Experts of a small language model: 160 SwiGLU neurons an expert.
Below are experts of layer 6 (counted from 0) of a mixture-of-experts language model. Rows are named router (the router's row for the expert), gate (a neuron's input weights, with its number), up (a neuron's input weights, with its number) and show model dimensions 0-127. Each number is 128 + 24 x the weight over its row's rms, rounded and kept within 0 to 255. Numbers have three digits each.
After each expert's rows: "mostly gets" lists some tokens that are sent to it at least half of the time. This comes from a sample of Wikipedia text that the model never trained on.

# expert 0
router:125088133088089172130130097145129104125107115148160091122142173119175152102105113120130133161150114056125122177142140117151161123147079122156127142140114160130111169137121143067120128140139170151114125149138106123156095130133154106117121141182149111093153134094126127133120130145135151104134121108100104142165137124122129147112119109138118128147142138125136108106079071135110188114100
gate0:129098120134112140170136112129129109143146136125154105107144117166196105073077121139125148128148107092157123146117133132145126112113155158138106138083098132139121165143112110108121124119160161167121132167111109113134120129157159085133100152122102122130158111126124175147152115120155141079127134122082090150147171130073144139173121093137173109139132112088143113137148137143096109089105
up0:082122165093136099092155152129123139140106070091131131138152132144159115163140139120110071163115140132121161113109091104120148126130126160086125139182206094162131116110110117151119126153148075128143116090128157135168142109111129113130128097122108114147147152103132104128106128163105122141138115120111120155139163148119180101110164145164145098152119112143103119114102135166111121133125
gate1:124108110120139084163089109107105180111108154163149096152091128110162155093136129124130140156136119114119112153101172135104096098118148182134098114142166164134116125127103119106141127126131127139098135174115156153164118073133150112114125155121091135163066132102156173164143094096159109097118090143124106148123157110151157133119151123157100152101140134135123124114107132129137159108130
up1:136102166126149152126125108123115156159089113111143147157158183143158109091122146112118135157141128156105127099127105135052150112089105152137119137147117105128125106136102177157116089143112121148106096177135123125108102135122099097144135140173104148096138067113135153111100110131108136134127109153090099170116105112161155114160148133109089145144175134108124144118163125156136148125151
mostly gets: " R", " N", "R", " G", " J", " United"

# expert 4
router:107120142162157142131119150115165091097100082097087095115091121119162122123160153144107135162143149147110114118136114158113135098122114138079156155125115148095187125144146124126136119119123106136136138113099123131115129137197114125130132110104136108124089128160140143129130094063102116147134138081129160129159166128071189137142110093130137141127161131105131123155081133131144157142145
gate0:128177118129157164110118151112086121136171144149113119097144142107123127174118134123109126088104136166104169128151108119144132091108159109124131154156145148090096100102169106111131105148125141158115140159108140100100136126118146172081110125167111127164111129138149123153172117098149106112066136096156145103137150113086147096110125109121145141091144108151147161126125110136168079121147
up0:132103107132142133112124127136141111164125085104148143108137162104132141092133122100064129091174165123131104167139126126135139110172097138120150142121102168102137102122166151124142129131148074151136143143164118098111143195120100167121114097141093103092129158099165144136109116121101120151116133144116106105120146097132105163131089114126124132186104130176146087129120156107141157144145
gate1:147118111152134117144141142138123125120119129053109108117071153141176141126125157141102138140134111103129129151139134136146107128099149123101149122121100132145180121160142127133152081120088084146143116139145099082141156179110111137095124153075100117163127159137143134132077104140132158170155133133150141140083109079118163136112102116089105144119153117114096117129130151139158168151152
up1:132143126170136115155157171181137130177154108103117145127136114127131115120104144180105097141128142108128111085121106143197096122119100146139060145108137160147132108144111157142149125116149118134110141148123125176124114126108125066144116136115142116139111125120144148161110162103136160127133122073130148125072141148116088136094141097106141086097109126111125087124119132142152126177129
mostly gets: " was", " is", " that", " are", " were", " also"

# expert 2
router:069122117128115128167111145116105116117135156111159095124120151110158109129167098146154155098098114138112141149116125173147130126174128102135132126158121108154129127145152115133110113190158151103061151186091178092136119104071123133129116140093112124113144140095116154142122116087167092142188130113129114122132085118146139128125140127109149143157121077123124147123105125126127134144137
gate0:174131132152125119075095113115125111165120139149141160112125167108155117094117138148100124113135113127153129160112106146112143145112171120112114116165123067129085129127140122130154115135152095122136047140107158119124136099079104136136139114136095156142128096133150178113117132148160136139130105110129154139129125084157162132140139106102096120130176144132177166077154132164100118110137
up0:097116149098140099174156173147112134060111106118073127152123117131110101157143149180140140142099132110143122130126131117135154092112125099139127142105114167154157086135125152125123167129153168134146154106099151155067128141107180140135119116184122101111155115119116085133130105133121108153173092131128140129106136135125126123108123142126146168124099169137103105098101105109118171113136
gate1:146125145139091126147180144158175136111164142143137135128139126148130140140162075126152093138146110115153137112082122142124109138077108085165157162089098149099134130138135120139099095122162107116146081101122127116111129130120126126126150073113125120155193094103172101147111136141145116120134101105139141199098102148094130161142139106121118154127151127127146134106143103093108149133110
up1:128137119135145110124141136122158112088118146155162068140121154126113117109112110143104078129166160109120133119110131158122063127157176094121098108109139158109149164133101084140112172132108068153114101118128137145120101154149150127114103130170144139159141150108117098127115159094151126128133149197117108141121138132111136144124144138095088145095166141130089151152155150112146118139098
mostly gets: "ated", " film", " World", "ations", " used", " work"

# expert 7
router:144101138103157136114159128109110132152169101154130119149085147106135147151118172154093136110093134118115142114112094143132123086148113150133108098104130105130117129156088122156104135110148131157132118132129100135123134134130147148125106133116132121103128153144132164162096119120138195141185172141164160114150127132134140066122121042173131177108117093084153139104112123106127125132114
gate0:131094099150111117124138109134124118150119084168121160132089129129137152149108147119093144114154111144154134161120170147135135137197097112157111118146118128098156164126156133076135137150168162126141120106155176134116142158150118073098124122126148098126169153092152120060102107159125145133131118113131100119115099164114148112083117104129138108104087133109162149102103139136160124115108
up0:114122142140131205141103105107085156112141147102157120111158162141121136106138131155163153085165093124087116080135087118131122184105150124117114126060100138131135117100156116124118136098096118079130136119160096133134121129141151124157092121135147160157126135111155116139132127110115112135149138130140158099158122148110142132134148144160082171167110179131106100113106108124119151146115
gate1:135087135122110117137156170151172115116089081070123136115105137076119117170124122136151085106110152157164145137140127157173101103139153124129156096119131115122113146133190122129093151126151154155131078144099151168149123148125116090142138119146115142151119088094094148120174116122142121118129122101123174156130173137106138097122126091096148123109110152124154088108121125150141135128118
up1:121121134093088115134072136106151098113098101107138149145147131098166153135111122117141094151151094159149119142156110166135149144126132127149150086180125102110131130103175169074109174090148130109121145156142179127140135146115169140127172122121111094100150137120125153148099123127104133115150177086113150127121161132101135076126112112085132131129086143138129091122106139132148120142140
mostly gets: " |", " ", " 0", "|", " 2", " 1"

# expert 5
router:159083139139069122128166155108123110085135104135128130094111130100159127158128152122126116078131134145170113125134155127140136110153146143117141115119122113148120132165119122151114134126143091155073149078157131085097066147181093110088118151133151118116108112098162163122166149097127117138157139103122146137070128116145118121132151128127163124103130109161158112120157141142142181128145
gate0:144138148104094150121157141114107105136166088124115132142120092142180141134171118138116136105135161150122141141137089137154141105150117149176148095128112166146080088149086126134131082163121100159121149138111111107093152130128078110161160105101162153149118150128097193141131095111109140160113107126095113110093142106129099148133149100154122151093137116120128160174106142117124121109116
up0:123166131142124165132141171090096132116083133133120138149111140118104125133143104131172138114155109103131097121171102129145092096141100107118162151146111147098119179129143136165145090126091100118136137108151159146145093105087144127115090123127126109131147141128105138155125104175130117144158143118131146111085139052213110138105104117095161142148113140104136110142126153148131146118138
gate1:138069131161082115151134155108127108117143122134141158101162141098142149109157101077107162110126136102128110121128121139158118178104125140120120142096118108106095140172122161134140126155127095181086121099097154115123143132128110115113195171120158118118116091146163116132111133173109112130127159097141114192144094146111130104135102130153119111108113119153132118111152137103125172116166
up1:112161111182163182130156095097096145119113111115089120129138108142076125149131164167123142119145119149125111110100168167127111103126107127133138156107118155105151082105132109127114164117089150118143124166123115110139135104161164140129135104135085116138157120124078163110097124145097144099125168177154123101128156133152113092135111135120098124175112116117100174109153112152131101144138
mostly gets: " f", " pl", "ric", " pro", "ct", " con"

# expert 1
router:117144104138146186083114130126122102137121137131135101132129185153140143058160114110071185119147127175096144125133109095169122140114088130113116147128122121124067145139082070145161136100146137114128099103106159133163136119105150139087139138151144132150094115145138122138111112183150137129097113134135153134126100160131159095156101137125130114133131119140141153102112114118127158144134
gate0:182151116126132183171162115132124108122134094121130129106123157159151138102141108125120163118122108166102174132078130151155133147090092088136123123106109078166120102112160116120150162085162129158102096140090122117095140135151091128100168105139131144118131153124135099116113099142145087136148103144145127132175112143121152115133063146110142121151129167148143105110121112141153133095123
up0:152134102103150154148130114143174112121104133135158127121145145133129090093139115135101109097139137141117160173153113118150156124134113084119150077116122096148087107112143117136170121142118102157088114096136168147181100181138125108140111121133139126112141091125150120058173155094138093134152177132107124140080127089126140130135106165107102142134125141175130126128167120117110143144110
gate1:172132129117149150140108147107148119143131128154102132145147111122145127140128147189132140122120110072138104165153148089114167147172096125148111119120140127141109101097121085132130105094107112131137121082143127131132151101109158105107081081143135149138120119179147118082170143096140163164132151142116102121151120125141180127122146082120158134103169093100092143114134078123124162141113
up1:158129103088107124129114123127176153098100112101169137109118112116113140158160132112139114117185104116147126109139140187132129142137130121148086143137146127158127129119144134053159167141164109132120155145148099138146164139112103122140193128095120107161117072118121094130159112140155103153133140095140133129121104100098113150135137151109168107075152144112120102126113110156117142101092
mostly gets: " and", " in", " with", " of", "a,", ","

# expert 3
router:151141143135178153105092121191096139117154127118144106112154110111149102168120143060150133171118112161113117137114127124137141157112098113103141126099112133107089141098129127114134118127116142170167095124097107123126115102111168137086138085097141099099135106110139128128118141133201137135162138107118077173124157122170132126137140095142107150152143122107097138135125149113142160153107
gate0:113124170122145104126145119127089129131133113156129126133118143187171088120079137152154171133118122144156121168101094074152157146123126119138137127097087109117124129090142166128131148178111130155090130101118121137143064108099106107140116120118125148090151107133163109131146090151133104157128120139113101138133137130093143140104114119080170159108136100159146113141146130195155133140118
up0:140142150122122125111116170128123149135101050149165116117109098080173129140118132159135160164137148102153109165072113168105118148134137120136112133110093106101150098095120125123162114103101160144089107137135153126120109124131081120161143164129138097136098111138161121147101142115144128107112112146148095146163143113073105102129156137112122153143130124179159124147151153177100137114127
gate1:121114106134106073099163128117185100170114149158151119126133136126171185133087116100121177100107142138130084113128099137133095130114131110122095156107141114108115120082150125140152173114137163120124141133088170120141103118139117150148168137131175100098112113128129088140127130135162162111099144136119127149156158107141144103095163122156140138086129121136091137147132093126107145165094
up1:196133140147098173126099113122115093135148111137131108134143110119100100111084110100133080143166169137119145156134127139117133126141146099125157126149112143139104128149110155104127157176111085133105094110096148120106111113126161096128136128117154144145082124114170140101133153138101099159080102135135144192107160076110138118124155111125140154121166106107156144096169148135119156147113
mostly gets: " K", " B", " T", " p", " b", " s"

# expert 6
router:160132110103141132136077147127157139115154152147145100141130136123172110136106117149093138124092171178166154129153138135173095085153141107121130143081125131125127149142157148109152108108137165129146128161117104129126105141108119164145120098107128089171121166122120167099150132115101112120164136119140153113132118119093122139127089164127108109101048111100109187137112103141110128104104
gate0:126137179129132103142153143108172070175105124115131083152127135108085123142140122123142153136109136114149159118129095144144145108159111157137108136133094121164137104113144110138106096156146111146161116145112154146077084146117100132164144113127133114121115106136139176134155101127109098188154171151134154131105123091123168173136089113133091095121103113127140111066112117133128147110136
up0:151114110120116099112142104103104092101162109182118104151110122144113127165125139111116071133120149120151126140102099114128130120145161135086134111082131133137133106126126118134158128164111213132112103101081140091112134127120104152120135126152136145110143123165109170113096146139102142156133113168177195145126137146139134121106113136142108090130123122152076148110135131120174143176133
gate1:143103140141116111140101171139143151131134173138175102164131109109129126116126099114124174141108138137120133117169113144107094104173148118100131139118145157126090154157088160151138123139133126158150161132106116109118136119119111155109096152094136146118157104114076137123088107101110103144138134103190090123108082144146111152162137111134109110179147118078120085121128154133131176127085
up1:129123129099128116145096099179140168129126189156140118114130123110116152083149095136141145112107170144118136112121138180130112190154119091126102109126129131102114120143113145139102093133142141200125088127114162124077104120160123124109135095103148149089115142124122132177088107118132119172105130116147128138129099166133092151143148141109091111148124117167106104183127144121123121137113
mostly gets: "-", " under", " after", " In", " He", " Re"